From a checkpoint of a small mixture-of-experts model trained on Wikipedia: width 256, 36M parameters.
Below are experts of layer 5 (counted from 0) of a mixture-of-experts language model. Rows are named gate (a neuron's input weights, with its number), up (a neuron's input weights, with its number), down (a neuron's output weights, with its number) and show model dimensions 0-255. Each number is 500 + 40 x the weight over its row's rms, rounded and kept within 0 to 999. Numbers have three digits each.
Before each expert's rows: "raises" lists some tokens whose logits its average output raises strongly, later layers aside; "gets" lists some tokens that make up at least twice as much of what it gets as of all text. This comes from a sample of Wikipedia text that the model never trained on. Tokens count by the router's weight.

# expert 7
raises: "5", "6", "7", "4", "9", "8"
gets: "9", "1", "8", "7", "6", "2"
gate3:535491471508462495473506653500464445475454510489540507486532522497494484545526427549503523495546406524497550476409505484424535484509500521466479565554435501458513480484576557468507471518493467454527478510489567517431545536500476541501482477465511473603494509506464521492540421453497519494486446471468442513560477501537506401473444478507494413493497479441465534545529496576540520515415507477470508466531478541538472474442516529467445560520492411566559470469507557575414568478454527483508468572490443482484561431510450509494499563494504486447506521480517476408497482522444504500493501515435550539494508479468524496529463469535452459569484560466452457469483496449520420461474472521494523544439457483497560444524497506527561504568502474517479526455535566514560516467489555
up3:506474540521483517532550473487580445595545513505507575453498530549486554450466481451526515485554576555540480525527519579519484491474471486460546493455535375486502533455440478470485527437488448499555536535452534512465473530511468476431364486503503512498528519473531467484517485506499425551435505495502500529540505448488521491462529447599494529508568493527486495481441464427521571514471474481448488548458468555505501482555440429482552480447527507515434520545515500544447538540488446456494495473558398506489557537516536572526483454457552483466491505552438548477413489506483568524466468478460522467494455521441521494434547497564533549457543514506481497482473475431561464538446486505486548515505503465517460485512561445501529459480525478547536558515489408520439455450483506
down3:472524530475526473510483475491484500455371527602477460581477463531549479498502471539504528496469515485470488440496469492531522482537435482463536564528456478459558544478473522439484460499455472484486502517468442468502562496512535512453476446478430538485523537567551494482498453526549438549449495467493443555430504550372485484456451512431511469536563463491534479579510475536483542532592442529494523542495425519540470489493515411531495471513500484481508489606546471523488505498467541495531544485488482414512483514474488487494477460483490488538439487475476463573568520567522450511515531457474512529458409503543431543496513455513512475523492475556515433477391545497464541605486436493471561501555506542568462515512517534497483447477485539624483481506553493487507519504468523
gate4:471550503475484496518466453519506503518463447486571515528444473507519473505520470511498564473507527472516490432489479520431473488501576538526415520583570584486537521466523524488469470503525524497437444553484558517383576478479451521518486505542448432548539518483441538502441471480400517412439461497577503472455513517542476461489517527485527495499568535576504528523481568517466483491490517528423495523509476460501509443509514498495514518503557498509502469504561477549505648480510536486454444441509507394472503520483536458519525505419566439502476566480563516478568395564531478481485491535526517442545466515479602558539482459499517538522483544516528526472514510524550481476503502478519467441493467584514485566455502491468492487507477463523577499473455484516491498414431470
up4:528495478480489467488453528507456445489497444531534526456501520517515470549428471480407452448574590494453559503499505489460505480554554500544502475501427487435469523506534470546477519536497532509430485555500558461603531529538475447453506474517467476516496544466534500518448572491540533525508477619521512490535533581490493496514487482437500604493492453568499483461523537548483491490594536506489463534482518441510521482502512472524480495494561485491504460524518591553480553512419506463524522535557553519528453441501479525522493475450468485446500492472612572555509416563510524572471459542503502538474533539539454476510529470431563541524542516560506616535467522480462468509622487490521555561482499555486540562469469479514478478530478512457505474493500481530439552495437491
down4:450489488531454423439505531463562568524538509500499502543524564509476526528513441588527470484461527443535417503515555499577489522468451485493498403564421511463486495520478517463414472571481487553468499463522501519510442489503507522460593469528429443533408506517501502444496536494452491506558490555450499470547518507495448469492486435479472530535450531484518538490522489489427453485515458507500516505454495500485507468480535491496537473496379508572465518452427450521532457507493512542490556499507500423498533470511483520502507551486540526462568504562526496531510449521551504512442523484443554497524583483452485432410483515495531488506590455482609535506588494574485468493491509444585505463491437481461502510450490511483489458488510571520527518569504540580442464473571549
gate5:495467503519552464376543518530549502455447512555529455488473472530443488448536484535483537523464439486531500484451567488433489538430500520510561518472501492380476475507496460512470539518509506513537460586464454527468535470528478569539446519507411404580468457534504467417492519486540530536522420501491442573487453484465483494465552464499504430529536458518509396451415544521488478506452523525457524540515509511479471509440567572492475517516587480531501529458531552487463544517519484454510418493532460524502461450538517495525514563458526500494526489563524499509489476477531466523476484471525485438523474567485597495524482476535491485356504494507507488515522541518564467480429484536560518522499464495473482485539563488574495485511551456558492545583496507524457502512488576
up5:509479583479534521432505432498439484499511463531586513440513486476428441547534471522511532558511457509488498568472430475622566503510492501517506482484472509485520599568472560499424445525496569454519567488487518560556498462456501494494499545535442524509517525473543533531449554512567500546522424504512481433445499486508452411509521480500510513496487512433501530489515521478451500497628529470444517577462468400506466452552513541480471524492489509457522437474505537442513541538452549448481506478559519452521459520472518516478493489502469501486492548441552559464524483479537563531419492470529477463455484450575538548476500524434480493536509496560510568440483519530465462517505469477525472582546508458477535517480479486541457443488488572569424561563463500477524541489548515
down5:504455445498454501567527545546554508563587463546534588496540470533473504466462457509476475471465494468546476540491492507489456474480437447478490409480483572522462589519509440518410469519508511405420519476481455536536503479432456482374459531559466456456548519438491496493502473438467509472452501465495592468454515507520516505521503504482470515551436501470490525494564519527472536517502467437464511478519501455475521519496473502446471568481446394539520480454514501481511532547508510473573470550507490497495530566498534481540539545532484465537401546493490407494495525550476437488501453500438562475516516461534567442479476494443486536523546493483520470510485432521521477510562499538598499500472465513444488524481455417507472536522514498539513362487462532472435505478473514
gate6:386422490501479575472540566491458497429505509515494519522532453584519462529477541487487473511505472477543473468399509587493486475442500509497521459548518502477478491510513503492538450517447543521531544484461496496557474537500473484486525490505457510481537545444538497482462438496568476514522518476466530466462443583468450498492526470534448459526384482483515414511535519436497495488503532526539502562399517498526486503467574434477424474545508549497458543486474546522578462516501474496479469530481445556536528481492510504470466434539439477520527440409488497444511603581437402462527529510536459526567534497483539536535473563386468573514494483525516560523512531551505556547469503524492533479442470514561513490417507481483415472495530534494504511471505498462526501458463439
up6:559460497496444539426477482490449454543460450469520462476516480530463414476523485517569564510507497575463477510457444483538502525546481585501486529490497525415553506457496493396548546492490501481473505443601496544485530544528543456500542588490519508491507537535489500472592514483556516482488500516474545480507508488496516413488460469461504548487577523393524502483533501530563522494482483484563529426496452409526592521507497468468423529496506480406481471526562544520534493491462476461471585430511537443488554510495521508443527497563479460565497502519467457490530481462494524543533474532494540544513447605563497514469506533464529494476450499499443468433508559460418464519440455513539433559433485463501471523548486533514517494461493502567448520458538521518571532495553535
down6:540462500529510408471500534471509500555451516499506490471503471516528522457470582554541536522496502454473449507496509428489426538554416544517518495422557531541565506553478530484513497510529453576481499479438452497456489490520513555519595467403520559546500435475497500607495438468535513518469471479508516441430495567473507512526454473505534511428459425489470503496531477509553465536464461454616556422425428540541462505587534520492453435476523550559493535536498486516524504451482407460432506548513520560450450486505477524512522462504429459515502572503558524491513486465508535543518509584555460537520528497471447492471496589463508541526494514513445510541508478500532445543496459470539479516473588465516517447496528499468432536520471520551494477490495451504512434533510460
gate7:509430548509458488492445527512484475480508456400531541511487477496538561491454512469523530475507538486482467520545405477394516495494428507509596500472510483398512418495505560527437501532489544516509529471439483448553549468499480546478519536511501478484575499462483422557523535501552510504524481496441503449506608448472498474521536520530568490525457548462535490559447518478501462476561601520540491503478485379471616517525507502476502491512486551524486518463423457534506508477515468458535470497449495498472520442500474569479457495510485600511513441491481497474497485509501508513411553469468392540464519482485478487539525515591470491538512574504513566457554542507532490462539506512503517516448532508482467568439419508544524451472494533535539425536490535567515539533457480
up7:488503477517511444459544430541507498506474505488487437492529466494448461546509504482471451564514555445535430569478492559526510526546511546423544527475513485543496541492529542545486474472508446506446486486504572482477571496538487467492476457579479416529487468508483537515550513451502576470544509496451483535488528540508550492439433475404442467468535440498502545488459474487541522487476479538468549463570511499540539514471555515558453504549551492451524511455556591469421529532519515549453526453512546572526448493443490478466531537443484434501426505479534516499575515508504433548511503601511509502481543525555477444503503547458569474461491533435450529457497522461433451503491459579495508484459460478457621419481545446506507477529508466384490502509434499470470476535533545
down7:525522511528530484514510504500554445527513482485527426506521526494528536517440554500449539520531543496481512544572456522432499530566436511462562566542519476518454478362512511496517567480514417577465463557408519453437459501502473528512500535532440427464516525543493532510520484460504533484486524440577467492480533453507491503507548566482520426571537473469520502480536434497424538516490477502505556459477468549540521496446456485549526482529493544552526488493463488417489497444467473538486479525450469485493539541398456483492521562505493472530531527491457468474553475531523530572595506449511470482492457477537489480545502498454493487535463475398516426480454460498591518536486526447483543482477503466408455499503473534435496379463516523480516480525477555535542489572407516
gate8:466472563544516488562458436452506426477533457509544492558492428569520439510510497455540473547470485434468535554545508551530468532538525505475446469617484585471522443487477564513530476522480499476494495489487500518454549514497544520630479523489558508564490483459475466409495426566469457503495576488472514555509541534446503554517454499517563503579472482512597500520539574510553468412472578556522504486491570538532512520535511438454545511482513459510518530543592491531494507540528565522456562577532505473488503464526505501485505519396533494498455395541542508592485550474498494567538498478518476518516471497541534437435526491516515525467533514552486512445471432468520515518465514516431496536493486523511507488495464469552549444518577478503529512508509495487502464471540464
up8:530494448507510513431428465551527483551598482495512493481475560507534503509502512530527481575503491529438550540517405494493509487473567564506525511553537469451481497567593499509512516505508531524521495483551418519525533499456482501527484473530443442600529526544420545536482420448581545454461533491455510531501534470553469510539472545532506498498464493504478453483492497466526545500453422565458512518437537527547487538531473457514449487506456468512437541458511453536593531487541506506514481535523460469439470492510523405522499467560469522477406492484416489497441528467552478514507483551445514502610460468535549497450510460594497449478502459508535486505498509533547537484555509484467495462549489532502617458462483498440450499461457415455537418479493499505483525445427484
down8:482468517529508454501466459526503431504505532492500553540471484562492487570497542488530535522419542434502451461520444554473467505536489519471442537543569446467506503451485522479469500482487532490460392521488508447504490423445487521450468498471465517490541454457586413440491489516538470507498458472534540498477506549473454496526440466495495482583442473472501469445464556517495550457497571521513507485540421496431517532551553460481485454422559452526509425492544471448451461509514529515483568447509555503556497555567520540512455487488555559516581550453518523539543556527519528525455455500383515482509457500440513494526516483520490411468524492468598454428502495386447541585500553440494533430563456555522511480461508453498495483485488475505491464554492473492514524495471526
gate9:513474522495448458480443499519412525447466478549463482506488501463468500541457434558478515488481425493503470503518571505595520542448485478538494540519470551500492515496437495479550523564547583487491477496478470489479626505460528543531501579462518559493454458480513514595508492502526464556527444553491500493486495480553492526476483435478434433493557473529458522499530464506479483562545536478462535499481488455510496468514463511437455517508522485477527493456559471456489586437577563469417442531508468522483505509486454460519447504485458503474524511534469501505513560505478421535542557586479488507545474452544566539524450511556424443567504521517489506575531534543487517498514560479440517526425524542413544399496594483433483558439549433478530549449525501450511492485525505
up9:523553441486520507510496455558536481462475435472465475511474470438449490522491453427454470492515531521453459481526547466475556462448512560490524507509464538404509517477517514523486569503506546556468466531480557514543527491526538540465468518388515502494511485532506448490418509516453527433556446448506472482491493544495489529500576477462443577496576411538450543488506516526512452533448533491545511505483487514481444481463523500457524515478497472464498440469465422455495497422514488492531469437458616468538475554551540506500524499471571516483530541513454484441584514504523537481469496594452516463569488502469416508463453461466576522516571430550520475496450499554441509479536492501558536514524509497458530508505560523502404520575521486462519529508627485526437489567527442
down9:470497492488430528530514492529468538539484526542477527483483552465433452526502512502470509469508538525536547596571509463505536524502510478526439463538493501480478458467543489553464449474511423417519480502504480477462534501511475553500545552563462490432480450626503501477480508486440529498418468465503445539536540523540486555614471522529532470524502512491474453489517441497496555473531481516545491487508495442490496506462576553474604447513494567538448464472549538492534498469540527516474527462522558458492495535461486479484537564537501505465469555547495502560511523472485475527593365483450538492505484449450521489485455486508452561497485466507555426468469442434572487534489532437543532501540545443371484495551459540546525451420561457563424505507460520524495470494511489
gate10:488555556522497459468526497485495505474534543525515440515513516563509407530535538538553516452524579450591485447457509484539538446516516484468468522571504484528436515531426481516584473418442467446467514503495505526565510480569452534531540529479511505447476521516543435510506488516536552508548528450539500494491511441598517501465467544428507479509446534452451482514482506575477480490510527507471570507514561545551528495500504487458508503495563495532486449437479550411531468542477415514487514464598507581531459479501502486496552514564501511529465509571572457584547560578536475554459487459540531535489509482509501453443513528464482460521501541461497509571459469474576479478431450462476551511500477510515547444538452448451435487442515568496488435492407513514477473554456479
up10:510541583503580517525524493509472458497436501493476492461553480397499478509511459440486472515478483519525502487498567570441551474490518490416513462469524491523628512437478522504522543485525549497489515543546526534562555498548567508573462534545491542465463552425451498509538512541486517572500492556445444493509461512524543423483515512518440499507533525517449430496457428558422482535504505476509494588527465467499508474481535535541481530508475462441460521588505543454553504473509437530524449547556395511548452527491495497486439537535486510543539516590519476474463528519489514528429501541570475534501459467475541495494556505475455509569507490461471566570530528460461486495568454519465473447571517533495495483519561411450567524468533571535518493477485464455500537422510539
down10:531513485539515473526479464481514432550511521486496467445536406497498548565541509462522490497532514482414565537524460426498514512470480534443505461448563458552552501473514501508463486454406470514520446499517552380466545495534432560521517477511492497523501487522486493509525485482475493481562493464532488552568451454485454467556521534515589539499498421399522470471523606505494566443422568519467515431539495490482506496559517511528505466488460515434412400522517527530483490445465498528484469477505515513499544537528515562484523572514472524575568557528527518507507518512506548475509439496609472523478428592424501441470551525527476438528535430449526492511512516488513487477481536514473526449504450520422483513510487515529483491461520460410499456456501533487487523581510447